python train.py --experts_per_token=8 --d_expert=64 --vocab_size=8192
Below are experts of layer 8 (counted from 0) of a mixture-of-experts language model. Rows are named router (the router's row for the expert), up (a neuron's input weights, with its number) and show model dimensions 0-255. Each number is 50 + 12 x the weight over its row's rms, rounded and kept within 0 to 99.
After each expert's rows: a language model's description of what the expert responds to. This comes from a sample of Wikipedia text that the model never trained on.

# expert 35
router:29 69 41 53 43 43 42 25 38 52 62 43 45 59 39 53 51 53 38 23 65 41 52 70 41 29 57 45 50 51 46 59 74 55 38 57 62 52 59 36 33 52 64 52 38 53 62 47 69 56 42 52 44 44 56 40 60 67 61 45 41 49 39 47 42 56 37 50 59 59 44 42 56 44 45 64 44 48 46 66 54 44 45 67 52 64 54 45 79 56 49 13 36 43 65 46 42 48 57 52 40 78 54 64 41 65 64 46 19 59 66 69 43 45 38 64 60 39 39 55 40 61 44 60 61 45 57 43 39 62 70 69 65 56 61 56 56 30 48 60 48 60 52 51 51 47 48 49 55 41 59 46 32 50 63 56 41 72 66 44 56 38 48 53 41 38 53 51 49 35 34 51 62 52 18 23 44 62 32 43 24 69 47 72 63 61 56 48 66 46 52 68 42 41 54 43 76 60 49 49 68 59 29 50 37 52 56 54 53 44 65 48 24 31 61 45 60 36 42 42 57 33 50 60 58 65 43 48 36 24 43 45 68 71 59 34 64 45 75 34 46 59 56 35 60 35 61 76 41 45 72 41 54 44 51 39
up0:49 50 45 49 60 57 32 63 56 57 56 54 34 53 58 51 33 69 44 37 55 70 38 76 55 67 47 53 53 62 59 49 75 41 68 45 28 24 54 38 48 42 61 35 45 51 44 43 66 50 59 32 48 55 54 64 30 38 32 47 38 81 49 37 55 68 55 45 49 68 64 61 46 62 65 30 52 45 54 46 70 35 58 59 49 47 55 55 34 42 31 58 56 49 37 42 36 70 50 60 58 53 46 75 19 36 43 54 39 45 36 39 54 44 73 70 48 47 49 57 55 41 33 42 57 55 48 67 52 42 36 56 65 29 24 57 43 37 34 54 53 52 43 38 35 50 38 68 42 34 54 49 38 58 31 38 21 40 55 44 44 42 35 40 51 56 31 49 49 40 33 59 57 39 57 64 48 60 42 48 42 59 42 40 60 37 82 61 65 59 70 67 43 33 60 43 54 59 61 41 36 28 59 39 47 49 52 49 60 57 67 56 55 50 41 56 34 55 63 67 36 71 42 63 68 57 44 60 62 46 60 40 29 41 67 38 52 37 50 29 43 47 44 76 69 43 34 68 37 49 49 59 52 57 54 70
Table row ends. Closing pipes at ends of table rows and before blank cells, e.g. election swing rows, asteroid tables with JPL and MPC.

# expert 40
router:43 36 76 23 37 55 51 45 31 45 51 35 39 32 78 55 47 59 53 46 57 53 76 71 64 50 59 54 52 33 52 51 47 64 48 54 56 56 57 40 41 36 50 36 52 45 51 65 52 60 73 40 57 35 57 28 44 45 33 58 48 33 35 67 65 63 66 53 53 51 54 54 54 29 52 30 69 51 39 44 59 30 60 54 51 78 47 49 67 75 13 55 62 62 42 51 57 58 58 44 39 47 58 66 42 42 38 51 69 37 63 43 43 60 72 52 55 78 38 49 63 49 66 66 45 57 45 63 37 53 71 57 51 53 30 37 46 35 67 40 54 34 44 65 65 58 54 71 29 54 67 61 50 63 46 40 15 51 52 23 31 47 39 51 43 44 70 43 53 49 40 57 61 46 59 46 61 60 46 52 46 46 58 48 50 53 50 54 52 23 66 40 48 54 31 41 61 47 63 47 35 33 57 44 62 37 38 42 54 52 69 70 57 46 52 45 39 68 66 49 46 52 28 51 57 60 43 61 43 42 49 42 56 45 33 35 59 75 51 63 34 66 63 45 58 38 59 38 55 59 36 36 54 39 61 62
up0:52 49 27 55 60 34 60 47 44 22 17 53 47 58 48 54 55 54 44 67 58 34 45 47 50 48 46 46 41 50 60 55 57 52 57 62 44 51 42 34 47 34 68 69 50 37 67 31 50 52 39 55 38 26 34 51 57 52 44 61 55 58 43 72 41 59 62 45 46 20 43 47 57 49 37 54 42 67 40 63 65 54 34 44 35 53 38 47 26 52 42 52 44 64 66 71 63 50 66 37 42 51 63 46 65 55 55 50 49 54 50 25 32 44 37 61 72 42 55 25 61 43 35 42 72 41 38 55 73 54 55 51 45 54 60 62 63 64 51 63 54 44 38 34 56 66 54 34 82 58 51 45 82 43 68 53 46 43 38 52 46 54 54 45 50 42 36 36 33 39 56 44 69 76 39 43 74 51 78 50 52 48 51 54 51 37 45 54 57 33 43 28 60 71 57 31 40 72 66 54 31 65 75 71 52 50 53 39 41 43 43 63 37 58 62 49 57 43 52 30 54 54 43 17 43 40 49 50 59 51 39 51 53 53 52 66 43 47 57 59 61 44 31 37 50 51 46 52 45 82 42 73 54 45 51 60
Numbers in tables. Space-prefixed numbers, mostly the leading digits of a value, in election results, statistics tables and population infoboxes, such as 39.7, 60.12%, 1,781.

# expert 0
router:52 59 28 48 36 24 58 40 34 40 35 42 45 14 52 47 42 39 55 44 72 72 43 65 43 53 56 38 58 43 45 51 56 43 47 45 30 64 68 53 42 60 56 56 87 80 40 55 65 40 45 39 41 54 65 55 45 53 45 53 60 50 57 38 55 51 47 48 56 66 43 41 52 59 62 29 51 33 52 56 54 49 52 64 61 68 46 64 27 48 24 42 37 54 39 46 68 63 52 40 45 39 52 42 70 45 46 25 67 68 58 61 52 55 19 33 32 63 82 56 33 32 37 42 38 39 58 42 38 39 37 59 65 50 51 58 47 38 38 62 42 46 46 37 62 56 40 54 72 57 77 51 58 51 38 51 39 58 63 54 61 39 44 38 63 51 63 69 62 39 30 41 65 67 60 51 54 45 47 43 45 34 31 57 66 36 61 57 46 59 43 64 48 58 49 52 57 44 63 55 63 51 50 57 38 31 44 43 60 53 26 52 59 33 61 30 55 56 66 59 40 62 63 48 49 30 55 60 53 74 43 33 49 56 29 59 41 50 46 49 35 45 43 49 71 72 66 46 50 38 59 50 65 68 63 53
up0:30 58 55 44 51 68 71 45 46 68 57 58 54 42 42 49 33 57 51 60 71 53 58 68 49 47 50 64 71 56 59 51 28 48 37 56 34 49 51 54 46 46 40 60 44 38 71 63 53 61 37 37 37 52 78 33 55 33 67 59 54 47 51 54 31 46 55 31 43 59 49 23 57 58 41 19 53 61 58 48 52 48 49 49 47 60 38 53 52 52 42 39 50 31 56 23 53 55 36 57 49 68 65 51 76 66 41 48 71 37 29 73 50 65 66 44 41 51 57 51 65 69 42 58 34 51 56 55 64 54 62 35 39 52 62 42 55 51 49 55 45 42 61 27 34 52 53 60 77 51 49 56 64 58 56 58 61 34 35 56 41 50 51 41 74 52 39 35 40 61 60 45 56 41 55 41 41 57 46 51 55 42 48 49 25 58 28 51 26 66 64 49 53 28 77 49 40 70 64 71 56 42 41 68 38 42 42 42 34 51 51 61 52 12 51 29 62 58 56 44 61 41 46 27 47 63 47 50 42 56 35 46 39 55 63 36 26 52 63 48 58 62 45 58 52 38 38 62 71 46 58 33 80 32 48 47
Mid-word name syllables. Middle syllable pieces inside proper names and rare words, often consonant-vowel-n chunks, e.g. Fer-din-and, Ja-gan-nath, Os-bour-ne.

# expert 17
router:33 36 56 49 43 66 50 34 47 45 61 39 50 58 50 49 39 53 69 43 46 41 45 48 64 56 54 47 56 74 57 55 57 65 55 64 59 35 71 58 57 41 50 51 48 67 57 80 67 32 41 51 53 38 56 31 50 28 58 55 42 47 30 50 60 61 51 45 50 65 74 56 44 40 54 55 62 77 46 41 39 53 40 67 19 48 58 59 72 44 65 48 54 62 40 52 41 60 57 34 74 37 35 66 71 25 64 54 67 47 66 63 51 57 59 35 65 77 59 48 47 33 55 51 16 54 48 43 24 39 56 25 46 36 50 35 54 28 50 77 43 36 53 48 49 51 81 61 31 47 59 43 57 55 51 48 36 66 52 40 68 47 49 42 36 56 52 39 63 38 36 44 54 52 43 65 66 63 32 40 41 24 34 75 58 54 48 52 43 64 53 35 18 60 40 38 38 50 49 31 46 41 42 32 61 65 36 61 54 57 36 33 45 57 60 53 27 52 68 46 41 50 56 63 57 56 47 50 50 42 28 38 41 56 49 49 37 66 62 63 56 43 53 52 61 42 65 50 52 53 53 47 55 43 50 59
up0:51 68 58 57 49 41 53 50 42 41 67 54 47 44 48 38 28 50 46 29 65 55 62 80 74 37 26 44 54 25 59 41 42 49 61 60 39 50 56 65 33 43 62 47 43 41 27 48 63 48 53 41 46 58 51 57 45 44 54 21 41 37 57 46 49 77 42 65 43 63 42 55 44 59 51 68 62 56 53 41 62 48 41 38 58 48 60 48 27 38 28 71 33 36 48 52 25 61 74 44 67 65 32 33 44 23 50 49 60 36 54 72 50 60 47 52 45 46 58 59 58 48 44 49 36 42 38 63 43 40 51 40 46 46 60 56 45 61 55 41 52 59 43 46 31 76 47 36 51 45 73 39 35 62 60 61 34 57 48 39 66 59 54 38 32 69 85 40 52 51 63 36 59 43 68 67 41 37 31 43 65 46 46 56 33 56 58 48 69 43 34 62 47 55 52 54 41 58 58 27 56 47 75 45 58 57 40 45 58 44 60 55 50 50 47 54 48 53 50 35 56 53 59 59 50 51 61 27 14 53 42 59 44 65 65 50 72 57 54 51 47 49 56 61 43 30 47 84 61 48 47 42 56 49 20 42
Measurement digits. Digits and units in heights, coordinates, areas and lengths in infoboxes, e.g. 6 ft 2 in, sq mi, 40.60219°N.

# expert 23
router:30 57 42 39 34 52 57 55 50 69 67 57 59 62 62 57 44 59 46 39 42 56 74 56 46 61 46 45 57 33 37 58 47 54 31 28 46 52 57 38 31 39 56 60 51 62 47 51 60 52 49 40 57 44 51 57 42 60 65 51 54 68 34 55 47 23 45 48 47 21 54 60 59 38 52 66 69 48 45 64 57 53 57 57 45 48 69 54 55 56 50 36 56 44 36 26 44 77 62 56 46 46 46 32 48 46 22 60 88 48 30 69 50 50 28 39 26 29 44 59 51 40 53 64 41 49 64 50 49 34 41 50 36 45 34 48 34 46 65 33 71 62 57 60 41 47 60 63 58 52 40 22 54 52 62 44 73 39 36 50 41 51 57 51 60 44 26 74 66 48 60 42 70 40 43 70 38 53 50 29 63 64 52 47 45 78 31 58 42 55 39 61 34 54 39 49 32 44 45 32 45 52 60 47 48 56 49 48 31 59 69 31 53 57 66 47 65 45 38 41 32 74 35 51 45 66 37 71 45 37 40 49 55 48 53 64 45 57 43 52 82 36 52 45 39 71 33 37 36 57 44 53 44 52 41 40
up0:54 39 65 27 64 41 33 37 17 57 55 38 49 39 71 60 43 56 50 60 43 64 56 50 51 53 46 46 44 43 59 56 27 41 52 52 61 45 60 49 52 62 76 27 41 41 57 51 53 41 74 67 45 53 59 70 36 40 72 57 50 71 51 43 33 56 42 56 40 44 47 59 43 76 81 53 39 29 49 55 56 55 62 48 41 43 52 39 27 39 53 49 39 73 57 69 76 58 60 30 30 33 46 65 25 38 68 70 33 28 61 51 36 28 53 43 59 47 62 45 50 55 25 51 44 35 66 37 35 53 54 43 42 56 43 53 45 55 70 57 46 39 63 63 31 64 45 42 59 74 51 53 66 81 60 50 59 73 63 50 58 36 66 37 52 56 57 43 54 44 48 37 48 75 62 52 43 49 56 58 27 54 41 48 57 29 61 44 40 54 43 48 58 40 60 66 51 55 50 55 69 44 50 42 26 43 42 59 55 47 63 61 66 62 44 39 38 61 41 57 62 42 35 67 45 43 46 50 36 50 43 58 47 67 35 31 61 50 26 44 55 57 59 52 49 51 60 40 47 59 36 66 63 44 42 57
Table row starts. Pipe characters opening or separating cells in wiki tables with numbers, plus sentence-initial The, On, In and list commas.

# expert 56
router:69 64 75 38 35 39 48 50 60 59 40 53 32 35 78 23 64 60 64 42 53 55 42 66 69 61 46 60 37 46 53 55 42 56 41 55 44 53 58 57 63 44 67 40 68 71 43 36 57 60 64 58 55 40 66 55 43 60 33 47 64 62 27 57 42 39 57 57 44 56 72 46 54 54 61 49 46 51 56 47 36 46 68 38 45 46 46 62 39 37 64 50 31 26 41 36 61 46 71 43 59 44 46 61 43 28 67 38 37 47 47 42 35 46 58 47 30 51 43 36 54 65 47 44 42 41 59 51 36 51 58 58 36 52 80 69 65 47 42 40 43 64 37 36 51 29 39 48 37 54 34 61 46 48 43 56 71 56 52 43 44 56 44 41 65 48 43 29 47 72 48 63 56 29 47 57 32 63 48 44 57 41 43 78 80 48 25 25 51 56 41 36 56 52 44 59 30 32 51 36 37 38 41 46 57 67 46 61 46 45 75 70 46 40 30 57 43 26 46 56 60 32 60 57 65 46 53 58 43 49 58 41 46 47 34 49 53 32 66 59 46 51 69 39 29 60 58 35 38 50 64 71 46 71 65 50
up1:60 60 82 45 67 45 41 41 60 59 50 60 54 46 27 33 59 54 63 58 58 39 51 36 51 44 53 52 48 44 54 63 43 41 48 47 54 60 45 53 38 58 53 36 60 36 53 58 48 79 42 54 56 44 51 43 34 65 58 74 41 85 42 69 66 43 55 54 53 50 56 52 43 48 39 33 61 46 51 48 30 50 46 47 45 55 57 50 26 50 33 51 44 61 66 34 44 48 43 63 41 66 44 43 15 63 63 69 55 54 46 60 57 51 56 42 35 49 29 45 47 67 29 48 77 57 33 60 45 28 39 38 57 52 62 47 38 54 39 42 55 31 48 74 39 49 44 49 46 55 42 40 74 14 44 51 51 59 37 55 33 77 36 46 50 43 52 42 29 21 39 45 53 41 36 56 54 51 47 47 55 46 78 46 45 62 50 45 50 45 47 66 61 48 40 73 43 55 51 53 41 42 38 33 59 94 55 46 36 52 36 54 54 51 41 62 63 38 34 49 58 46 48 53 79 30 55 50 35 65 56 67 39 69 38 57 53 37 71 61 70 56 47 60 58 29 46 44 63 41 32 61 57 38 41 48
Title-opening word pieces. First pieces of words opening song, film and book titles or quotes, such as Wal in Walked, Van in Vanilla, co, sur.

# expert 2
router:60 46 79 60 50 49 64 63 58 75 48 59 63 42 47 53 49 61 53 51 60 46 56 33 59 50 72 52 53 51 40 48 47 46 64 51 36 52 62 41 36 70 66 48 58 49 33 50 71 47 41 59 54 58 52 57 53 62 46 34 77 52 43 43 55 60 48 22 41 51 42 34 63 44 58 44 53 59 46 52 35 51 61 83 36 53 48 28 64 54 52 38 34 41 39 38 60 26 38 56 47 54 57 51 60 40 58 58 65 56 54 33 49 50 37 58 37 64 46 31 44 38 51 66 48 55 68 45 53 59 30 60 35 70 46 77 57 73 46 52 35 42 35 44 46 43 43 45 47 64 39 30 58 55 40 41 71 44 39 36 46 50 72 70 46 58 38 45 51 40 35 56 60 35 52 67 47 71 57 55 39 25 24 40 61 27 52 42 30 29 45 37 55 45 51 51 60 44 68 59 46 34 44 67 51 68 58 58 61 62 58 56 67 60 47 54 29 70 51 51 38 46 31 40 34 45 64 25 29 54 52 52 52 36 27 48 60 32 62 51 67 34 51 23 72 38 48 45 29 60 46 59 59 71 47 44
up1:58 53 48 48 38 39 30 62 26 36 57 63 33 47 43 65 54 50 35 53 49 61 58 52 52 55 60 67 45 53 61 53 29 46 30 49 53 35 67 49 32 59 23 54 32 62 55 42 40 51 65 55 33 38 45 53 28 44 52 37 76 67 57 45 62 54 47 41 35 37 76 26 35 52 36 38 63 47 54 59 64 45 47 51 64 68 60 59 71 67 57 50 39 52 55 72 47 34 45 61 59 63 49 47 79 49 67 48 32 63 45 42 55 44 22 43 43 61 45 43 49 51 34 52 50 53 26 47 38 49 54 55 50 47 38 76 41 54 68 44 62 54 53 48 52 49 49 63 55 33 69 49 32 36 42 49 41 48 42 49 50 64 42 58 73 50 53 50 19 51 57 47 61 40 75 54 53 65 54 48 70 48 36 74 50 22 53 36 31 60 51 30 52 84 38 57 52 53 55 58 42 44 65 52 50 42 76 41 54 60 42 73 42 47 50 49 50 52 30 47 14 35 53 53 55 63 48 66 54 66 55 59 55 45 48 50 59 31 66 52 35 40 57 57 29 50 65 48 53 67 50 53 67 64 56 35
Capitalized name-start fragments. Short word-initial pieces starting names and titles, often capitalized, as in Ga, Ti, Me, Fe, mu in Frankenmuth or Grenfell.

# expert 63
router:57 66 49 43 48 45 32 39 64 59 65 62 45 73 33 28 71 23 53 32 51 46 36 54 42 53 46 49 59 29 49 58 61 42 57 45 74 44 24 39 65 54 45 58 21 41 66 74 57 57 57 59 37 58 24 45 45 43 41 56 53 32 57 66 37 68 59 28 34 39 41 70 38 56 38 37 56 56 39 31 45 57 30 43 40 67 64 36 54 58 45 33 48 35 57 37 54 26 47 70 40 37 51 44 58 47 71 46 66 35 45 54 54 46 35 33 52 38 65 52 37 40 54 30 61 47 31 52 47 33 57 60 62 72 57 65 44 52 55 58 69 29 55 48 46 56 34 68 63 42 33 53 61 30 47 54 49 48 70 59 46 62 45 56 51 55 62 38 47 62 50 57 62 56 56 80 45 45 55 52 55 41 62 35 49 43 37 45 41 50 37 54 48 49 46 37 56 40 60 55 42 71 55 36 63 47 45 45 67 76 48 48 61 32 52 34 39 52 57 53 39 79 72 40 41 39 35 65 41 64 69 33 55 70 44 58 46 55 46 61 50 60 41 38 37 37 56 50 55 55 53 39 46 27 44 72
up3:55 31 54 50 58 56 43 33 56 52 45 39 62 33 62 48 33 14 46 45 69 59 43 40 57 70 41 88 43 38 55 41 60 64 36 50 34 68 38 51 39 72 50 57 39 80 51 39 62 64 65 46 57 43 57 44 57 45 68 46 60 60 60 65 63 58 60 49 55 43 51 58 37 37 74 59 36 53 59 63 56 42 64 55 47 49 35 34 52 45 70 55 31 55 56 42 16 37 40 59 43 37 49 61 66 39 52 42 66 59 29 59 49 39 39 34 43 74 44 53 48 54 55 27 56 53 55 58 34 52 34 39 45 40 55 55 59 40 45 59 49 27 72 59 44 38 53 41 32 53 36 46 52 43 55 36 55 61 29 64 34 54 60 46 22 27 53 59 50 43 42 47 52 63 60 49 54 54 71 54 45 53 51 33 38 45 42 64 48 50 44 36 41 67 58 56 59 50 55 45 51 38 56 41 26 51 47 40 66 50 34 67 51 45 55 61 58 63 33 81 53 63 68 58 55 35 81 48 47 36 31 33 52 59 56 56 45 52 68 32 48 62 50 33 51 47 50 38 48 80 51 48 73 49 48 45
Short word-piece fragments. Short fragments with p, f, g or op, often ending words, like co-op, st-op, Sel-f, plus nouns like part and character.

# expert 1
router:72 43 63 74 58 78 51 49 34 47 41 47 54 66 55 63 50 42 55 41 43 38 67 37 56 47 56 42 61 51 56 62 67 50 62 42 38 72 72 57 64 31 58 48 61 55 54 34 73 55 57 41 55 34 40 21 59 29 24 50 48 74 44 51 41 45 49 66 68 61 31 40 45 46 44 45 61 53 60 68 34 28 38 69 64 50 49 50 88 40 43 45 45 44 60 35 66 56 49 43 28 63 50 40 49 50 28 65 26 39 40 46 48 47 53 44 45 61 35 58 51 40 47 34 52 60 40 54 66 56 43 66 39 50 45 45 67 44 57 54 61 44 58 44 36 56 66 49 60 68 59 70 59 40 35 46 35 30 38 26 51 35 68 37 66 33 47 47 32 54 61 48 53 33 63 74 60 41 40 60 33 40 39 44 40 47 32 45 61 40 37 27 40 57 39 39 42 35 57 52 57 42 32 47 51 62 41 43 78 49 54 52 57 46 63 60 63 50 39 33 51 42 51 52 54 55 57 56 63 57 61 59 47 44 45 61 58 44 40 35 47 35 72 47 39 60 54 40 31 50 53 66 32 21 66 44
up5:63 66 51 37 38 49 43 49 51 41 31 46 41 62 64 46 41 78 56 49 40 27 45 36 47 47 68 60 52 45 42 55 37 48 51 22 45 52 55 86 52 39 45 55 41 43 46 44 55 47 26 64 62 66 32 51 47 45 45 73 48 33 87 67 40 37 39 54 49 49 49 64 34 37 50 53 26 50 60 49 57 70 64 54 57 42 38 31 57 51 56 67 37 45 44 59 52 69 56 35 36 38 61 46 49 47 44 50 51 36 37 83 46 57 76 61 59 59 53 46 70 43 53 21 54 70 52 47 46 42 67 66 52 56 52 45 68 57 51 60 63 40 49 39 57 59 41 43 62 43 55 66 43 40 68 46 28 39 58 50 37 36 55 44 23 78 38 49 38 60 35 39 62 54 74 51 39 51 41 36 60 57 48 38 64 52 43 56 64 59 54 48 58 46 25 63 54 44 44 49 48 53 41 50 52 56 23 58 56 52 44 72 55 49 50 52 71 34 61 30 39 26 65 35 54 41 43 71 49 41 23 64 47 48 51 35 53 35 51 57 73 46 47 40 49 39 50 67 37 39 43 37 45 61 40 58
Capital initial letters. Single capital letter opening a proper name or title word, often after a pipe, parenthesis or quote, as in C(ircle), S(K Kladno), R(iyadh).

# expert 21
router:35 48 55 57 56 53 69 34 61 62 58 51 62 45 44 57 55 51 57 58 61 62 39 46 71 57 54 61 45 36 47 65 42 67 49 45 18 54 38 40 43 55 51 44 51 37 45 56 46 32 45 52 32 69 50 66 59 61 50 38 28 53 55 49 49 73 87 51 25 64 45 41 49 50 72 63 46 62 37 46 41 66 54 50 58 61 45 42 47 48 55 54 55 26 32 44 46 52 36 58 53 49 45 66 66 35 56 34 48 46 38 36 50 52 47 47 36 64 55 54 56 22 51 61 49 42 53 43 42 58 46 65 39 66 30 54 33 39 37 56 51 44 46 33 59 30 61 60 44 33 56 55 53 57 64 52 53 51 26 68 45 49 50 75 47 55 64 39 83 56 44 50 34 60 42 59 24 61 64 58 55 39 52 54 64 30 49 55 60 22 46 35 48 44 40 33 45 46 29 58 56 48 32 70 37 66 49 20 59 39 37 47 41 56 61 59 65 50 60 57 74 64 60 37 32 36 56 55 41 36 51 62 64 64 44 49 79 55 54 48 77 40 47 21 53 58 58 39 58 47 60 50 73 50 22 53
up0:64 57 60 64 43 52 46 53 44 44 38 42 78 59 75 69 31 49 42 36 59 54 75 50 45 74 53 60 56 65 59 49 32 51 44 21 39 57 48 40 60 35 55 42 48 50 61 26 34 39 52 46 53 58 57 40 48 59 54 47 44 58 51 67 31 63 52 63 40 77 28 61 64 42 37 59 69 45 62 41 41 44 56 56 60 47 69 76 52 54 53 39 80 34 37 41 39 32 46 48 57 40 57 60 41 75 54 59 40 41 50 48 59 52 21 46 30 45 53 45 51 36 64 40 50 36 67 35 31 41 33 69 49 39 59 69 43 43 47 68 51 30 51 57 33 57 32 50 50 69 60 41 45 44 72 56 48 29 42 62 67 48 30 46 37 24 50 50 33 59 60 50 38 50 44 39 65 55 46 27 49 44 56 46 52 46 61 28 46 56 70 51 42 61 57 59 34 57 54 59 35 40 61 38 56 72 68 54 55 50 55 61 63 39 46 53 56 56 32 55 46 59 54 49 73 57 56 41 54 36 45 36 52 38 51 53 56 53 30 32 34 38 68 52 32 42 68 49 63 36 66 35 49 27 62 61
Mid-word vowel syllables. Word-internal syllables ending in i or o, often in Romance or foreign names, like Tri-po-li, Can-ci-ón, le-adi-ng.

# expert 52
router:45 61 53 69 51 65 52 65 50 48 48 24 45 33 41 44 55 13 59 69 73 35 56 24 46 53 62 51 54 62 67 56 68 54 44 57 51 46 69 56 54 39 55 36 33 62 63 55 71 53 74 40 58 58 59 68 45 36 67 67 67 62 43 47 45 35 41 64 54 61 48 33 33 73 42 49 58 51 51 72 34 42 55 53 61 36 43 53 53 21 45 54 37 65 36 36 56 53 63 38 54 63 53 57 58 53 21 51 35 56 28 48 37 56 72 45 47 57 49 71 47 35 48 36 27 40 46 39 41 43 62 53 54 46 15 45 52 49 48 66 51 59 69 38 60 54 66 41 36 48 60 59 52 52 52 34 47 73 35 63 45 60 61 29 56 43 44 38 40 58 55 46 68 44 65 67 50 43 52 53 28 55 69 22 50 45 75 46 51 51 51 37 51 61 54 27 54 48 57 45 42 63 50 29 38 45 52 21 53 38 61 49 72 50 59 49 57 65 53 54 63 46 55 58 50 60 50 53 43 47 28 81 44 39 48 33 32 62 46 41 41 51 51 50 60 47 53 32 54 43 52 56 45 31 54 39
up6:45 24 53 57 48 45 38 45 56 47 32 33 55 39 51 60 58 65 55 65 48 55 56 31 32 52 35 89 53 55 43 68 47 64 17 54 68 56 38 57 55 42 33 35 51 57 44 53 50 42 55 37 53 54 38 61 52 42 29 68 33 41 73 57 67 38 53 35 40 47 40 59 54 33 45 41 51 59 64 60 49 41 36 44 26 40 35 57 35 58 64 24 52 36 57 66 63 59 50 20 53 39 43 45 50 38 49 65 48 78 47 51 51 54 48 57 64 42 40 66 57 55 48 46 45 53 86 32 53 51 45 59 54 42 42 64 44 57 48 63 47 58 48 56 60 44 37 32 64 36 54 78 49 41 52 47 59 69 46 39 42 44 35 34 38 53 46 43 52 58 64 30 77 56 44 33 42 33 78 53 61 28 54 59 40 38 30 51 60 51 37 47 37 54 41 52 24 52 53 67 49 50 52 47 61 60 51 48 36 45 37 68 73 51 59 45 49 39 68 68 54 58 55 36 57 44 52 72 42 52 59 39 45 55 66 67 49 56 15 62 45 52 59 47 68 47 58 70 49 61 45 57 66 39 58 62
Title markers and capital initials. The equals signs closing article titles, plus the first capital letter of a word after a heading or line break, such as K, S, UTC.

# expert 26
router:42 29 52 37 62 65 44 73 32 60 50 56 38 55 53 34 49 64 39 40 50 61 40 43 48 45 57 41 38 51 62 54 26 63 53 58 68 52 40 51 60 47 44 66 69 55 35 54 76 66 61 51 52 48 58 18 54 24 35 57 67 38 49 72 57 36 42 64 48 61 50 46 54 27 34 60 39 61 22 51 35 39 48 37 53 54 55 39 47 66 45 30 81 50 55 65 57 54 50 29 41 38 65 57 57 30 42 56 66 45 57 43 50 48 59 41 60 63 52 56 59 70 68 73 44 53 44 45 57 37 49 60 39 47 34 38 61 69 58 55 43 45 34 62 65 35 40 58 54 37 37 58 52 62 38 47 54 54 46 36 28 35 43 45 69 48 70 56 46 64 66 48 47 41 50 66 79 61 46 53 46 51 57 47 78 44 60 46 56 43 40 44 33 61 53 47 50 42 48 38 36 32 43 40 43 28 37 60 53 36 57 55 44 43 60 65 47 53 57 50 66 55 42 54 56 41 32 63 50 31 49 39 56 36 47 73 41 59 55 57 47 49 17 37 52 27 69 58 63 63 47 41 21 39 57 77
up0:78 68 41 61 53 27 48 34 48 55 49 59 54 34 53 55 68 66 58 33 35 67 57 47 43 45 52 62 50 53 78 43 26 80 48 27 57 49 27 31 53 48 55 41 55 30 58 56 55 40 38 58 16 37 68 39 57 64 71 47 42 56 31 57 58 53 40 47 34 47 76 49 56 69 63 36 55 63 45 15 46 46 43 39 68 40 51 39 32 39 23 58 45 51 26 79 47 40 60 41 52 45 63 58 54 60 61 49 64 44 47 33 58 56 65 58 35 69 62 47 53 41 47 52 36 65 51 39 38 38 54 47 64 58 48 25 37 47 42 52 43 54 39 61 30 27 61 42 56 41 56 66 36 81 59 48 51 52 62 39 49 57 69 49 46 69 57 47 75 52 53 40 67 53 64 51 66 45 53 34 39 45 47 48 50 55 42 56 43 50 38 81 62 34 29 56 47 55 45 67 52 45 39 59 65 49 49 64 57 62 60 48 47 30 56 60 29 61 61 50 48 51 48 46 53 77 42 65 44 48 61 30 40 45 55 42 63 49 48 52 42 50 58 51 50 46 45 52 55 55 66 53 44 40 42 59
Numbers in tables. Standalone digits and numbers in tables, scores, times, track listings and dates, such as 1, 3–4, 7.31, 26 December.

# expert 19
router:68 50 54 49 74 29 64 57 33 28 68 49 58 38 56 62 36 59 63 40 43 58 68 46 60 52 56 32 71 44 65 40 54 36 52 48 58 48 76 40 52 64 53 44 39 38 58 35 52 47 46 49 58 45 40 47 61 36 44 46 33 60 46 37 61 61 43 33 28 53 40 56 62 53 40 49 71 69 51 64 52 48 44 44 37 53 51 39 52 39 66 36 53 61 38 49 71 54 34 51 28 33 78 68 56 51 29 32 60 42 52 36 60 60 49 64 58 75 59 35 32 48 34 48 51 47 47 56 60 42 41 32 70 48 27 57 68 43 51 46 76 57 72 39 61 49 66 42 38 38 64 37 71 52 46 34 60 20 51 56 45 54 50 57 42 61 44 50 58 35 42 57 57 48 39 69 61 48 41 51 35 26 27 57 42 64 58 46 45 41 62 36 33 54 50 29 44 42 46 37 60 51 53 45 58 65 37 37 68 38 63 47 50 43 45 35 47 53 52 44 29 46 41 42 66 55 54 35 77 69 38 59 42 26 32 46 54 49 49 62 61 53 42 49 58 63 82 39 38 64 54 45 29 64 60 41
up1:69 60 54 38 43 34 53 38 46 26 39 69 52 32 63 73 46 82 41 45 35 62 38 34 33 58 43 40 41 44 53 44 57 59 49 47 54 55 54 64 57 28 42 49 45 43 47 43 58 53 60 65 51 37 44 72 36 47 48 48 39 74 51 57 32 62 52 42 59 40 59 48 36 44 35 53 42 48 46 32 31 41 33 40 42 65 72 54 66 45 68 77 42 47 54 68 56 47 59 61 55 52 28 53 72 63 62 54 57 40 56 37 51 64 48 47 30 24 45 55 44 51 53 44 43 43 54 38 76 43 61 39 57 44 38 57 66 67 34 21 57 69 47 32 66 52 53 65 62 35 30 68 15 45 47 69 42 57 59 42 57 39 56 54 35 53 48 53 43 53 56 57 64 43 58 40 51 59 56 47 54 54 56 58 35 55 51 35 27 52 58 32 55 32 71 34 71 41 67 54 44 56 83 43 46 29 39 70 40 65 72 55 49 71 52 61 43 62 31 45 55 40 46 37 30 56 38 50 68 27 52 59 42 64 43 45 58 45 58 30 56 44 53 62 48 57 60 54 54 53 64 46 54 43 52 46
Name and epithet fragments. Opening pieces of surnames and Latin species epithets, such as Gar(cía), Hay(ashi), long(imanus), fun(ebrana), in taxonomy lists and name tables.